python train.py --n_experts=40 --experts_per_token=2 --activation="squared_relu" --moe_layers=[1, 2, 3, 4, 5, 6, 7] --router_score="softmax" --balance_bias=false --init_std_router=0.0291 --lr_router=0.000663 --norm_eps=1e-05 --beta2=0.95 --batch_tokens=131072 --train_tokens=684700000
Below are experts of layer 2 (counted from 0) of a mixture-of-experts language model. Rows are named router (the router's row for the expert), up (a neuron's input weights, with its number), down (a neuron's output weights, with its number) and show model dimensions 0-79. Each number is 500 + 40 x the weight over its row's rms, rounded and kept within 0 to 999. Numbers have three digits each.
After each expert's rows: a language model's description of what the expert responds to; "mostly gets" lists some tokens that are sent to it at least half of the time. This comes from a sample of Wikipedia text that the model never trained on.

# expert 19
router:454466389462461458512484436534552580514478568545448547614527429439481556500489539478499461547436550477452527482470486499531602585557535437513522425512489510511533476527507441543558431443483418527491508470557504491539504527520438510542531470
up87:407538577481468500458512507479509538461536530491575466492468501519472517499486466475504522510474504518565502556471563469490506480540489488500445392482521496490586537499515428457490538476490533518433524486493570531495503477435484545462566487
down87:535503470455506469500490490504467528513531474537426501522589480476574488522497452491399522529541517487492480555518426463601525536559435492520516462461538454529527506422569528519470582506523561530450524455488554552490507508540493556561520514
up88:463505504414520500484442480459372564520521498527510522513493502421471536514444426537432494509438518461591489559489485580508473522478567591539492442515513527485552481472491450558539523494515506513483531495446464471483530525537531392550512478
down88:490495541536477512437487517496573487460458475500492551552512456563459482578461504396499466498440529510519547445406507549567397566487389484501562490427462532497462490509450507498443465491420505497461480450449533576529428478494442468508554485
up89:445542427512512555549518478468473499449502452485464488504478509590533454472527508513511487478506521516543530627475480608530528471495517566518455509468491477512506491545520497524513508368493531519535513456522477523438511511527452520575468457
down89:492515565520531458448418444523481534442477496495478451484454537517552466463540484496525476512500459463529491512507445499519504464431506472516471522405501496502521561491536516447509596547496516461467508477584568471416513519478542505526517426
up90:517489480546503498413478491522468483504506503502526525541567495530467514521525438510521466515484433462475484504484537484560527457478542451487518457531486590590491482538477580458525526421534542478502335493491419415521499481471505513516464460
down90:499457472479562469519500490541519439549389506521475496536446507459463461542471506418533518525523498471481518427522482504537531483530458528572498589422477497468503535522478417510501481457560579478476568542511483519505489512561489504471461521
up91:515503524491486488537579454518524506521540465510506533488501433559463496556466536499578582449558499524540493512450518474514489532499580435508560479491437484542483467464556535437454550473549508580567508499398435412505460517500474435568477499
down91:377536566456474555481556478521526546547483527510502497500571587551529470494494479476523462511548417505515506533429455556507491466544498526544549526474548477461514497407466521466495436557531540527490480479524553477493499491523516448580503456
It responds to: Word-initial pieces after determiners. Opening piece of a common noun right after the, his, a or an adjective, such as t-roops, con-victed, loc-omotive, ref-raction.
mostly gets: " t", " se", " cont", " re", " con", " th"

# expert 32
router:519515528556554517511553556490489507533537522511510528405466552456480549531459466423453480485489570487539435497523526478550465563437502519480542558497468460550476531436496589496423474542512470498522499501503517439476541512546518468525505499
up0:473484530500480482534513365480498529484552555466523481524504552480521425475453530495522517552450556539497508493489502546530562544412556430443476467501478459503563538489410494468519511429507518525513520514451476469553488468509485513529485540
down0:543461481477522502523473501456489418513481500476565514488533530517502480459508460494503497553511414451506486475518532570507434493478519498601507429534503510472498548513562452507479515527440502461536450531494472547444531497518506532428497538
up1:444473508469475481407519471508490506446568518494522519535525489501486491433492508569467570541531502532520584565426477586489522489540519535478487480537518534478532620577506482511531470499433533541437432533495504451529512458448469490490530504
down1:475526590616617506472527468486516477473472537527498459536483482519503459545514541538457510501474491584492515512513493447508530516434479461479508493445465490540447490492480522546508493485594442512524438476485494513531437558502496518467507459
up2:443451547487460490518526454549462488400536503513469541543440561489469465483512586503476531429588519493531538526451473504507507500438471538534540525550510424494494495453476432523506537538531495525444518521526483478502568426514535465529530501
down2:538474529477522451591539527524499456463492557400550528453458493464525504489575553547480453532552519453577393463376563495480469479470428502419543519558565584547519464466485521511489527530456451466506452501509523495511533515464507440505551488
up3:467476481565461439504476539514454509456504506471453480451529446506513541460507557466509509439433543515562515506501492504487590507456525565523503428493504502498504464507583492502489433443461522481488533557548457510436531478519448474516477542
down3:529530504418458551467518492555516537495498476482543528517586490480523587541468450423499506494487490503440478491556490483575521554554503465538525504499478540535549520582511507601517451560519543544432550454513434505552508497488528512479477503
up4:456467516477506529496492524498438464472516477504485475528502488474427536553576535510560544447506509457553514556429527493487469433461488535540471542475514492481459511509500434554466461503470532470494436439519516493543450480471469507538550461
down4:481476547429600499471495464533577513484505490545433479474524497526482434517511453499519578471541523459536424499482471490521535498459531496524519442579509462598518547462432530557532446488498556437417506490471485549560514432455526509475525499
It responds to: Name endings, table pipes. Table cell separators in sports results tables, and endings of English and European place or surnames, e.g. -ford, -shire, -ington, Budapest, Robertson.
mostly gets: "ford", "shire", "ington", "eph", "ham", "son"

# expert 3
router:564532402478515426518525544554537498486485550564522475503524460524556475408477462536511478505572493509486454434470548527490464563527436544521500465585506532462518537514506503445469501502460496533470506545432469480530481520522475480455516540
up0:495553455476466474513472417477474551529472515452542530533543496518515562475464508484486465492513509464525475454480511523447522532503578510461559522520434422561555490557454440474456551510520565524529505514497529456547475503500547432502590549
down0:482544460535474531515495497498473530470521500510566476515559502520585453589489567499494424492483427585482447493474468564442440490504515576555511546512440501499602498490623557534543456532498524547501461545506573453539444425544537462447448452
up1:474473540548485427483592534534419458410473420426503495585458491489526577528501459547429571510562492549466475479488530544470480501513515540534543440500525530516426500509547504577472510528455452534472481542416543471501508492494464505483483535
down1:610469550539592411486547541499546440562464506531489475528472522455499430473503528461503547525423486476551490464516508407527462492486503503510447457536513484461503501480592477503506523423489494423491454456488480535471533498501516509542535515
up2:491489467439489512450484480475466515476518535484547450466450577522449517551501567534533509565501543425432521494483520477478488514502481491379488535459500427586537606478446508516541493559522518558432508514475522488534515493466514522478494533
down2:492608473451531509578561441526530561537524498460486469520500508487412491510454435424477466565509470410491478435542457461499529507522489456463448552527544507534503528504490532574522457457468486571469545506521487463535451515548553477455524479
up3:481502444544473486465454411480512496477503375439401447557585556436517478446458526464443533468443422495530479506458521588473531498424534534449531394519460453486508490509527543480537501500452498515510558550483509526431525496475510426590550517
down3:508535551444482491526492488505557506557479454468456480490577465431562477446479452536520578498456532588461550529481527474497428504523430364476504500543544521439486445547551461515456433520449465480532474462511467545453528493467487476484520519
up4:477541450488431529455487484465498512499471481417432474429488416457458481520471523471511517532554418524583475513515477462529477469545564510460470541579474528453512486548503535460449455416546485472506439452482556552509521459495477476481494484
down4:471510538507520516511525512506409542456483521424526485473468500579483440555419514492488532506549454478436484481541510459483501480491488454551488532525506487529522475434460505491573505473477486544474425434443554507495488523452510526472547468
It responds to: Hyphens, dashes, slashes. Hyphens, en dashes and slashes joining compounds or ranges, as in Greek-Catholic, two-week, 2020–21, Branch/service, plus stray capital letters.
mostly gets: "–", "-S", "-A", "/", " (S", "-y"

# expert 24
router:505513399445518517446453459491546561537495544452581520424485515548547426477471494514529489550575492489493491460562508473434432423517485470555482549463526490498477538581440460520485513501515549569491500503563544493501551495517522473466446540
up0:460356450457502508496443469526511482482559459483532516615529430527501511497565473520536514494477470504493548520457535457537514499418516546387496491534475449483518515500479528485489457479517543419423526521450508414548541515529559507500569510
down0:515438545470518479445561487491506456571500508493540449507531511548487504512456558538501504490543505500508505513493453536505506505513517444483557462557438512476479518471495469554451462496499512496487534579510459522426501482463449484487512487
up1:488464501493504462510460513424451535406521530513542420496516417407494472426471536465429490518503429495512483449495463526476508563512464481495498505577501470476451545499549476515479561509489402539457527507446550409467602437498385500479486560
down1:431421509572566530494476505509500498512424426451450532556438564485541461493537499459492499482526411492464500515489532512450522537545500469489458498519510516529550492424511415490464507484464483470410512470534469554417558516482526572498462509
up2:484439542469540493502519462427509488476512408474518486440489492512465482512462526484505513451606654438483518492496474543469484439463531586379549544512538414551496498469508468550532559601502546500450463507497523455532539522516479507498529492
down2:463465477412516502561484489555531507483530505478398455461457468473478530466478465431526505556483533553534436482506528462546493537459523501484534574458505523481516403458482510523491528497497524544564536482533486585530486466440551461447508440
up3:447559447480466446465428473480424515439479521537460443436467518510520512542475562460457491496457542448550493527506496550474537470505557492472536530492454476461436504547403563452470570518488500510464519544400527472474514535529437462566467504
down3:558491508477450552457501556410512497519536545505526467527473486502525517499446516496511497607477478457487463482540425507499525516549506519453531469501484531472476478499522505533419508487447493535475546509491444521478475517597536541421593479
up4:512444571510456524502516469514526461463489492479556577477491456523543477496459500443459606521594504578454572499484451574484529457571457494484530533557405486516529511481470546432527549467496498551482493484512523505534508554457532514484508435
down4:435445549521414432471519513470510537477441469484551522491497446497482545507548555539468563498500464509548501463518506500481546462470489440519466473508490485534513533453594518443464526427410538407457487471467482519546512478576480529500448530
It responds to: Word-final suffixes. Suffix pieces completing a word, mostly -ing, -ion, -s, -er, -ed, -ment, as in drawing, version, retirement, reports.
mostly gets: " design", "inning", " List", "ership", "ition", "ions"

# expert 6
router:498502444505524533474486417452438520505555508483490535500460475472481476477518510544470493506536542511495506535422582519510542573485471468534476515485452479529511495483455441469480407565611443501478587505480419556473476535516504459485492457
up0:479485495503473473499547502533430435437534445518480500579510542502573499522492518469484466552400505483552512471459492459547574489397523571512489525487448515516511522506441517480492472431521531501444498534486511410472496488501516507552529534
down0:525508440447530501517472511486501452474486578483521503529578512529534530546457517513558525497452547490545456443496470501575599417487517473560534500484499410450466493469479488538457401502506498538491465499535436492507520473446528599511507548
up1:465447517485468465452527526548504513534492427529552535457478503464531637463474454477485578499576535513475513513429507501490515510623487560536491556504480521491484527607504508454470505499519467498488468538507560480540505463471429544488513520
down1:477531573528540450546558450521571454451531525460472468520461474475529476487470517499517522488500509538517498548496475503468513518502526524488529424474495500487453501448471462444570565455487501443425433460452445541516490465582494499394519493
up2:507443518497513482532472445470480513470574496470493520531547550593493515551484574524488516480527572451543537465519497479458462428451466509497515515524561483505513519501469481547499426506414469503474463471507515439507568418532454459507519501
down2:594468514413524488590499489513527521559495414549498497577534519524511473502521471490511527488479544491539495504499529512505534564510500551541461460483555517532517561500490485525508546455474500463567457543480508591542533519470508578572452436
up3:492455464505475415443512496577467490478540548536478472523530491570503501489516576448487521478503494495474499529448500521492495513507506538495513459476483456513549533514487481496460469548517524497526515508510493497390533368501524418534483542
down3:463511493519497490480495472529492581550532514504509507487475456589450517539517528517570495508488430584546483517537521480463487511534463507549469555497495486505530494594467471513460404521476498478533557538477533557439504492567570496520467499
up4:469469434562470500452501485423522524502513499445486497487435525451501595511568471473509516523454471436586511523540495488514541490483424498486465490514477554479471471509465497497485485442526543513512504453576517464486510550445558531557570523
down4:467518551531460462532462511526502523452485467501505397472546477463557562446518478470476537455537562481538379519537488424517463476410541478505523460534563498488446488576437544424569476496533538430505538452474487518527474548474468569523509485
It responds to: Small numbers in tables. Small numbers as digits or words in tables, track lists and dates, such as two, four, 12; also word-fragment pieces like F-our, camp-a-igns.
mostly gets: " two", " four", " 12", " three", " six", " five"

# expert 22
router:479470519559456545500517544510471469499553519484520418525545435457496513418572482452515475461515548515577442531410560554454518513473472532483463499537529509480530515592549554491562471505514531512477505493437403533482501520556497463490555509
up0:498457506478558480548487467566507466471518442465484505463492506521493466474514543498526494480474458450541507534497530474523564528476478502477523570601544501449520536465451499543495460497506485456540472544518506457487570445493516470688538463
down0:511529447511553470538517514489468470483492500473504490531468487492473480544421557507534498472528503542470482445507460556501437495447573526578441510576444532526538453527449441490464486549566462500532436494510453495505482556513559495487489497
up1:505439487436480499476547425458467470515476554506566457494508502496523536466478487520413552555571556548456522452443558466475485465527462512504455503528450461518502620545454524526467511527467487581537450477495477454516510483500465547456473556
down1:532502459536511522471534451495506573557496530538440470551576439469466588450541514459480492568481514477523468468483526438438487471470443478440465433449478454549493515468544484508592462450484548525527550492491443520456476503534549491475446468
up2:466519456507484458485488494547512527426513447444517525473429558568472575453533462476527505455445456520542601505455520501508442521526568555489531548548487391512518494470499481547529458487504551539480508476457464401409492469460549474509466548
down2:491487462480513454502585502576485544495472474511500476447484551527519483492479436447513484542399508475478537432505440464470481537522532516529467486525528566484454475513485557488530478460579535449466564543456503499512505492488494507521492438
up3:462432498497470444544520488584497509422524471455486440514428526529487525444537455495474512485539503495523546493529550520505501483471641545504529541587579500503445490457464514510534486493530503555541469486505493484506492431515534473551447528
down3:492483428513525492555521448517496538505483477504532488510482495541549508467459432454545462501461504447483508470536455493478489526509499497582454453535480566471393485566477530445527503517545511505489506460468445524472483445486563507466497478
up4:434498512584469495452534532477412488476552448458519516489486463456405478611518500457550515498577508490531508532530524533551459439482460491511471515489533541503554540517492514486499516521561561488453467483527516450518500423518477548465551529
down4:541494563534496483575466544484508493490520531490435446527526463474474525540450508506550536525525441439449512530534491453488447516514602451481517514474555466491440492548554593481516530454511487584504542531491523489530470512425478481510590538
It responds to: Capitals in proper names. The word the after prepositions, and capital first letters of proper names in titles and credits, such as New L-ine Cinema, World B-ank.
mostly gets: " B", " L", " G", " Gu", " J", " C"

# expert 26
router:531515546467470483507476515586486520510465445472492495472495557514521523554508553503442506535548498531501520458458489471500486457581467523500637573494480551480521453479481494529464506441470472477532442501537415513504514471432472452477501464
up0:468435494475476451519468518485478474520519440468508492519514503491489522427602522561457505514492502548532529525462544516480563559465453456511507477571532502497550473489520593498475528487526509532539463488518511466519469484525478549524609462
down0:576566495565543523506505544507431486536532515486428466483483506480522446521494446457513501555524548527523480467578495513503538518557500485534450539523521472529533490494519446469543461541504460521508519448492553514604435459516447490497526457
up1:463479471528521518461537541435495521453476524516568469468474547462498462470474508530509532477470483467465544511456500514481445480534541504491557509485537490500522554464615473536470526572451428604471475486497545459476510524510389464455482438
down1:524482523545565459528523469499479466448456409538525486500421475513514456511553507485484477511483451468488500514511436437502420488544554493525481513509456528517520504498552519503536432497470489516519425418513538479532505498448412573463511548
up2:451519473464499520513516516534503536476522441461523500490494523527503431496454491519492462447391482431491491482420471507476531561504549532453508517545419513562480514438444458558512469527475466607509481463506498411465509505462438611505547542
down2:568537478493512506521502439617547518512421495581476565541509473474524467496506460499496530458506481552489507491446443480535457490580550509521530478511495520559584505531526437500508511484532501477572448505569535533574446437478510545477573585
up3:500529540521486516474489588489447454503507452446483436451553500518484551473543481453484560500462544532522510479518539494502583546464564537513561472540556446498494510482541541514457521531552518477447548531506518444444543415532475452645511537
down3:546528449439466532468529469496525576484502534541544454498484472510470539471417503470469433498460436513453488467497595433491552543587516482447501464493501485507538445500592502556479481520462514536496604516506371410460476498530527473489451475
up4:460495545505510481496440472464535528499533472468485525518500405437455539546522532519547585474491445480550490590447504514544560417467535467491465482557461492532498467550467542543466495572545485424544522535516527490510480488459486516528519506
down4:454525497508452448479485496495556439490474552496491547490491382489515566531519504369481510461538454483494504529567468499428472490471502481437416455467488536501449534508518564444500535526472500492485531491479567536512549557510515498458537582
It responds to: Name-ending pieces, prepositions. Word-final pieces of foreign names, like Iran-i, -ya, -ians, plus prepositions by, in, at, from and colons in citations.
mostly gets: "i,", "ya", "ians", "–201", "ese", "ani"

# expert 9
router:478465458576538490500464486445515446498535524448569563475464507479528539462468513591511486491470528508459498561469458553488559484477471553525498509498500507533543518501437510529537564530526512555501485528498431525536487444476449551494520462
up0:459502513512545453517525493488512471530489462519511556513582524483556549524534531484470475525516524489543558467564567440476548449490495520451608587511473511482494470523568493473350531504511491514476517546548560452526543510509509421525590535
down0:533499541538500538511473521500550493521513499555535498548479489474450529519447491529539492497486580532540418480498428443483491541561469481487561476453450532492486527492538463554569454521500501535483479400489480521493488444522503439394507503
up1:491467521450581470468503451485475439458514520469550506499573450474492479521481426578474508464482550537535527517500501493556432519550470519516497455471464521496389508512565508587476475525496558529508386437504498482476490458446459559440460473
down1:470519549536504508418544535509482451481527521519472517562503511526540521488503513576546511581480554545559517486473522500513438471450525528476386453510466530515424486509513504506413492512488536480520457473509497482532535552466390481506465516
up2:468533519516475502529518504555526577403518471454415576512446565537470497500481442530458500529449577439485542447479434509478517502437477468499555500452527551534557505529491423526499504499467515546489503535548544475461514473455513518506598544
down2:464487472530535479482497505498516455522443492442523526506492506479549486568454482458601471518466513478495453468458478400464469536559491489463481530484509574513538512452431537500505495529414510528488420476488454494513455477487566553497440448
up3:493511470555464443504531461465481442493528498461544461503542488482546515456502458529469512527492493494563484463461617492458561498486533539462511487562481477486521539434482511454561503514498513506502520504500489450475604421495425473559576585
down3:541529459555454557518484463484508531508460535477499539547474474453513479569505508488567487525496398543537522456593556500467463527504488508517430517524466453563405491556525501533485463574554464499437484456490431485506488524411478536503513519
up4:423423555524469492472503540493532484450630460449497492477455506451444489558533485546463553429510468466609451543509490512502465519554484521494517549502441496519484554560465555477457509527531505503546441517462530465495512510415511490463485544
down4:507459479508462464478502496515480525453508461456510548491491518455513491515498440564539480506475515462550445475532577496487412449442419531504503494528554531470525462515498483483448534505509545541547561527472509502499525435458463536441555586
It responds to: Place and foreign names. Compass words and pieces of place names or East Asian and Arabic personal names, such as North, South, San, Xu'an', Se'ong'.
mostly gets: " North", " Nor", " East", " South", " San", " Sant"

# expert 5
router:482485551488587497587475459433464453489433467507437565485545570545462496527493502498466525461546457501504574487531450485469495479462541466416486486558449511507501479460479451455517446483461540529519439521512501508538509511427541475470509445
up25:462522507484407495476483464500454568486555532428571557472459462526425524502493475445501511564492498522550515492522469519537492550475498520540561458556469499443539533475533515511536495486532570576401470444462458456445549429508562512499488435
down25:489555649524486469528437528540480491467443482515485469506520446434520601483466536501532488493489473474484456502506402471453413507490495553576513501532447444513456490504517621486435429523498482548557525526467472530500468536503528461504534513
up26:520521462613475542508454546492458544482507502525506488503422483529488560549509478564502562546559469539580466494487525521492500422506561478434571465456540478539442611550500489485577518576485477504525469486515437513495513483535419469583545532
down26:456527525508496477499469466529523505527501445449558452411513499566532505539534491518525456468540486471526445509467524469473419472452507476535503460585464490489511554528500498489567448524460472471551567523381513426527467530458466522487429540
up27:541426506507534497476490475515444514454570544430476524547464425518505567564496512551513478535552515474461505523447572469494547454453451502493584510459507466499515515497540513503476520536561452547568553457498462474484570524565507544534515440
down27:452451591507547512522463503541500461465477527458437466489501533479489522521536506444470572507495591535481484513453551457502503470462517494476465492486427475487393531506503467545562485578503506414469582504524524476553512524480530514510523477
up28:468511524520456510505468479531475516507459469474487562560587472527501473493519522481486472478448423486505471620497498500489499416609456500503469474518534498501540526544482546482547548505506484545446399515518492482477493533492524455491516543
down28:479568615511511546514489447513445473500536520475497511600495561469452579482427497498504489408449523539481495405529480465522504548570523496487557473561481549474538484477516495465543466566482421560511522527501511545501470484582529491486515498
up29:480439443477543520504496452596473473535561497535492540475533513395514451579467516518550615480550474527439488565453464520564473466488560583501467522519542467551465548551465521492539464517435515492418451488513450496470511436516478548522507525
down29:469457516477481526534455495469485483495538537472507490438459500484491547495483503564459578514446550479464474478461443490514449520456487562538511476475509491475464487546513547460520509554519470466507471565498527474465527439554523494497523485
It responds to: Sentence-ending punctuation. Periods, closing quotes, brackets and clause-ending commas fused to the last word of a sentence or quote, such as ing., ".", es., ").
mostly gets: "\".", " but", "es.", "\",", ".\"", " life"

# expert 14
router:438454390450537452487497525510549530520506525534492504522500421521538525478448475525425530547482544470501545422463502523487516578518540489512539523535495496446476515525569515478513542515512479479483465542503472435509451494501434500467490508
up0:517497503448433495501437441493446548457554409514451501519458495556502495444498563482459527452469524567501510496468452524521450523418511467469575534511464483507542546456423491578466507519503461535533524488480488450458539538520533484520534463
down0:482491539557517465503534460513542508580556499469472497504469546573507458522443499470508516531521576490531415457500516542490499452470523436565455506517453513460508539539465494560475462488443482473426509490552524494509472504584530505461451515
up1:497493523448496461510512462490470523449455486550492452531455507460532446589494490497470532489532519507486553484489468472525521526509453560539522462491509493498483541507516481599458490518498448512526489465465540505426509556532480508521521495
down1:484496591488531507552523476569532500473617523523508536485493511482452465583444509532475523438493477434446497486530464443502504465457484524463559518515520480427543454526554517487516551459466547459485486472509501506517491537489485530416554552
up2:477448462469482471455502460460560559490493533430448541438544512597502515523481554462504550539531499579456556442505426457438429529497495482518490513484450554485490450555433450514501543487518454526502512469584504408488519489431495498518483530
down2:502506452450480541389465500479556547461548469465471462541479486462623538523529415485493486500453542508433484435445504461524435527425493498569523551505496541575442545506568523564403456457500493558530525515492557505481543467520437460526503504
up3:515548472539457448506532558550530469519498423482539489451536532475540593462501437464471469479549509476504463511518522523503534491514526567423549515545543461465471538477503492526503560474408467472529445512510530518468469483574462503542461512
down3:541502450480525477520523502582498544503416527454466473490466435469510529477509511494478551555465490563516506403491522519489539472572517446441534454477509577452502476553504476548550481572474429420520486512517505469433492448508529447472444481
up4:414515472435509515464440482484505513526518542499489470474467458494454458499442472484482585527502417454665460536492450591517568503500455535549448508511465499491482488491484461470494545465548478486496525475395490464519581446460477499534530516
down4:521546537529434469550496489530582500444494467519601465499451504473544502548467507505479468508455533475492476487484480547474437513541495467521515569493459567514388500558433493475502470563497586482518467475546545552539523439438488511483518534
It responds to: Word-initial lowercase letters. Single lowercase letters starting a word split into pieces, after articles or verbs, such as f-amous, h-orses, sc-andals.
mostly gets: " b", " f", " r", " l", " st", " h"

# expert 2
router:513477487457472491478474496504486522569423528555456544587535447559509547580493534462511557501486487508488554475463477466512508580505523503467561475533496406577520500500443548423551508463562505479421461508452547420494452547510517479537468464
up0:488544478444493449536483451509479577484497483526504491553496489502502541541570512509507458450573456470480563493430496491526542518490483509511494570514470505538555453534543497513488519471485558448506516525513509424488529496531516488563555510
down0:507510528496476464487530543527485488557492531516455474496497478575478498570520445489499561498511461509499487450523490490531553463533540499569531624500439529537486568520532494477393499551460477544500509522525502532480469483517457561472517522
up1:422441470565515463447487562459518451515512477554536498421471538588559481436517502539466604507572486513462429558510525539497485508492516469546484492497543490486459588554460472552475568506491525517483461472467432462493499461537510539505493513
down1:508512571445555462519512530543528497470549449471493517538476483526541531556569531545599516518513506529477514406478553498497491555500421528480474537514516495506483455498509556519549549494506540530453494410526531501565479530498487543558447509
up2:484514518481529525481510535513512470510565460431543559492445501516513475493564472508462493536570479400465517444505514539511535527458581539524490539516514491506474501463529539556544534450447581518472433504506538434516492481456518493609538531
down2:461527498515564546559497468528466510515565491435550482505457487474483578483464549489553430571568593486520451519513477495528488512483512472482496618446503481423442485485460511512489452475543466515530495484463473509462511504501544560477567458
up3:478534503531525435534563573488523545415506514522465500511463470495516571426550539547520490534508573452556500529434542492401603503444538463486476484495531497451530527475493429526463502514530465516468535448519531488497591499500471496529510485
down3:528446513517492455536479463462492455492419466507497486564503548507514509508544507548486569495422505485577444510458483497435558554468495473482399482505515506599504506597513474538468472470499454504541633435465541532475468493534471521513472487
up4:418508497531460495436508555522513465500472486510541487488484485506452485492447481571510581534546513581502481554424506503490480419522475460514479480533439505447529516480501502481446512532502476545483525464439495506520538478390496547442487516
down4:461517597469504477490461443508504496520500509498544469552518453533515480439591545536499510532507459524503509528511528490520461526421497451486521548472494498434546433450508574495514483474479500546560495467468533547462487545493558581558459511
It responds to: Opening quotes, infinitive to. Opening quotation marks before titles or coined terms, infinitive to, and articles a/an after prepositions, as in to be, "Jesus.
mostly gets: " \"", " per", " adv", " '", " prom", " bl"

# expert 4
router:471457526498474521479435499519476514471482512497577528431498464506486477551495510552507576487484531464572462518524468511544471532463501489507452472494508443566508513446481581512468518548583505555406516514480507475446506504452459518569495588
up0:471514492544418482563512415436533489451502457482470471519474495494502494527502518517535528432507497551543522484514506477455492496424488503468506464573491473542543499521501458487423492485524507531495487504490462459431532447520525411605606526
down0:452507489506529445558506450451497430477478503478548552473516528559489528546479483479503512580511497480530479501557465551453562481562530538524461512559558512462514470560488512523505433525519456515558456599504535500506521512523442493507494507
up1:502507497520502512431514551440524541522518573526530544510455492507488478409476509532438556506477456563462481455459525499471496550517500576440453383462439436478480579554539468556564589492501527471463477493500512533475505516462557517468447473
down1:452534580528498461497488505559447486499521541490513395562536417515478570473540542515620484509487509555477501436486497471597464573458458485475531519459479493498393468543529498495550519472547452520502482431497540492497501461503484507487491455
up2:474522501468529507531501467487473513481612477418520552480536560510482575429504536482527457534455457473452570503481546540549466510479537560486474585428459473462490569466514485500525466439442554512444471495499487477538467541512531489469525485
down2:515513477450492477565448511539460512487548436516533464448437475453543475522441506533528413565485433470444405501462524495531535515459500421500505535536552495517524490522549526488514532454542464528545498506507508515493495521435426527556498461
up3:496479502511516471461463541532480428471466430508411477475459522575563473479499549533468477466502494457530465471466536508483511476500535549473552456498531455514519537514459518497406595496506534542477475478479493522507578478492438469543543556
down3:523511503417484538484482561487529517524460429558475555524535492553524469430449523462563481568462452517531423493515470520506541456538528435449448489560504502456555475537438454541530448526480552509493573485509450546548547509524503430477512520
up4:380505491480459390417526455478449482492500479450509524470551492462491511543475487517507496542532449537537505535456440525464481493501486473493426481521549489504570490501474487572453438504533532477493493527601423399474541465472478510487542492
down4:533544576533574456497435575518483459456532484472391478498489457428563420521551520471546492568550408490513505518502558441418533467543501484458455481559472485531456466492491488442518528523520490440490564506527532561553508563475518521490557531
It responds to: Articles and determiners. Articles and determiners right after a preposition, starting a noun phrase, such as the, a, an, its, their, another, same.
mostly gets: " a", " an", " the", " its", " same", " another"

# expert 8
router:489571534565527459535591521538484539530557490432573570471518584511492479466462453447486464427521470491522452551511497511482434466482527529527439480485495461501494567478536476511463526475453543437565479465480437537471524492476442527522517494
up0:490492517437494505436525478522496510476539486526410488506547501544520479491474550480523485473485475409519536564476520485424534539516576537524489456501451484447584480501475546471414552487487557502479488467476517479463464498519439538517579481
down0:537487545537517479467526450532500516491527491538516445420460504499559540447505414433430525516552486467466509504459524515540460469510491568518568564418512515448482493456491562478476474536501527484544496514515505522472431460489434433509450509
up1:450484408508437511519530522569500504492489440469546459536461514508499523486529478563539507513530573508463478500473558561499500524518543552474477423545424506568430445477555475529587523441541459556518489467447521507521578439540533481492481534
down1:513560527506506478478521492555525500533485496454429450433556561471479496438525563501581546476475490501483447480492528440526514528549493449494473517472498485568443547525572591511472529500517486522522517385540533486616502544515510469457474508
up2:459466523516551476542489476494567530515562547443542492465479500491507547454525491546424497458522527383466505391510514630482459549476515524560507476514538472469488450510546520558507490482452495587477539476452508478563486508368585525499528466
down2:431490545561588472517519486573471488511517483504485516553538489520570459493433518477566502473457493471579486510497492536537482442495558503463458500470489532468557556446528397533524482495477423476521509505445468564504449497445507439459515515
up3:484528504532487468435525579536517470480470507497480479476557433506514434471515515508484529422500456451517500442467530515488540534519548508469571476519564471536507499494505423558463520549546484441518495502483584466435562405464445470571560497
down3:505520456485456512439468455497442495524495496495468492452550541479547537521501481430574503548524528451510498472497475454507538555471527423429509536487470534553521525539497482483563388552470535496487527409506484445430448492517622506538512485
up4:503397521497496497518459544522577472515553506529503556470454438431437559559460481463498525573494500496547557522512477560452550463544383544545468510491488505443429463466561515509438523486497527539503466515485478485581522457463506473488577550
down4:425447626482525469537504464495546507547452445502476524546479439496490479503479506482477478418537502509552498474509491456508480468529548517441541497466619481439509480471464477555461513506502501466522586496506577537473502501502403513501543540
It responds to: Place and institution names. Closing words of proper names for countries, cities, universities, schools and wars, such as States after United, University, England, London, China.
mostly gets: " States", " University", " France", "ography", " city", " England"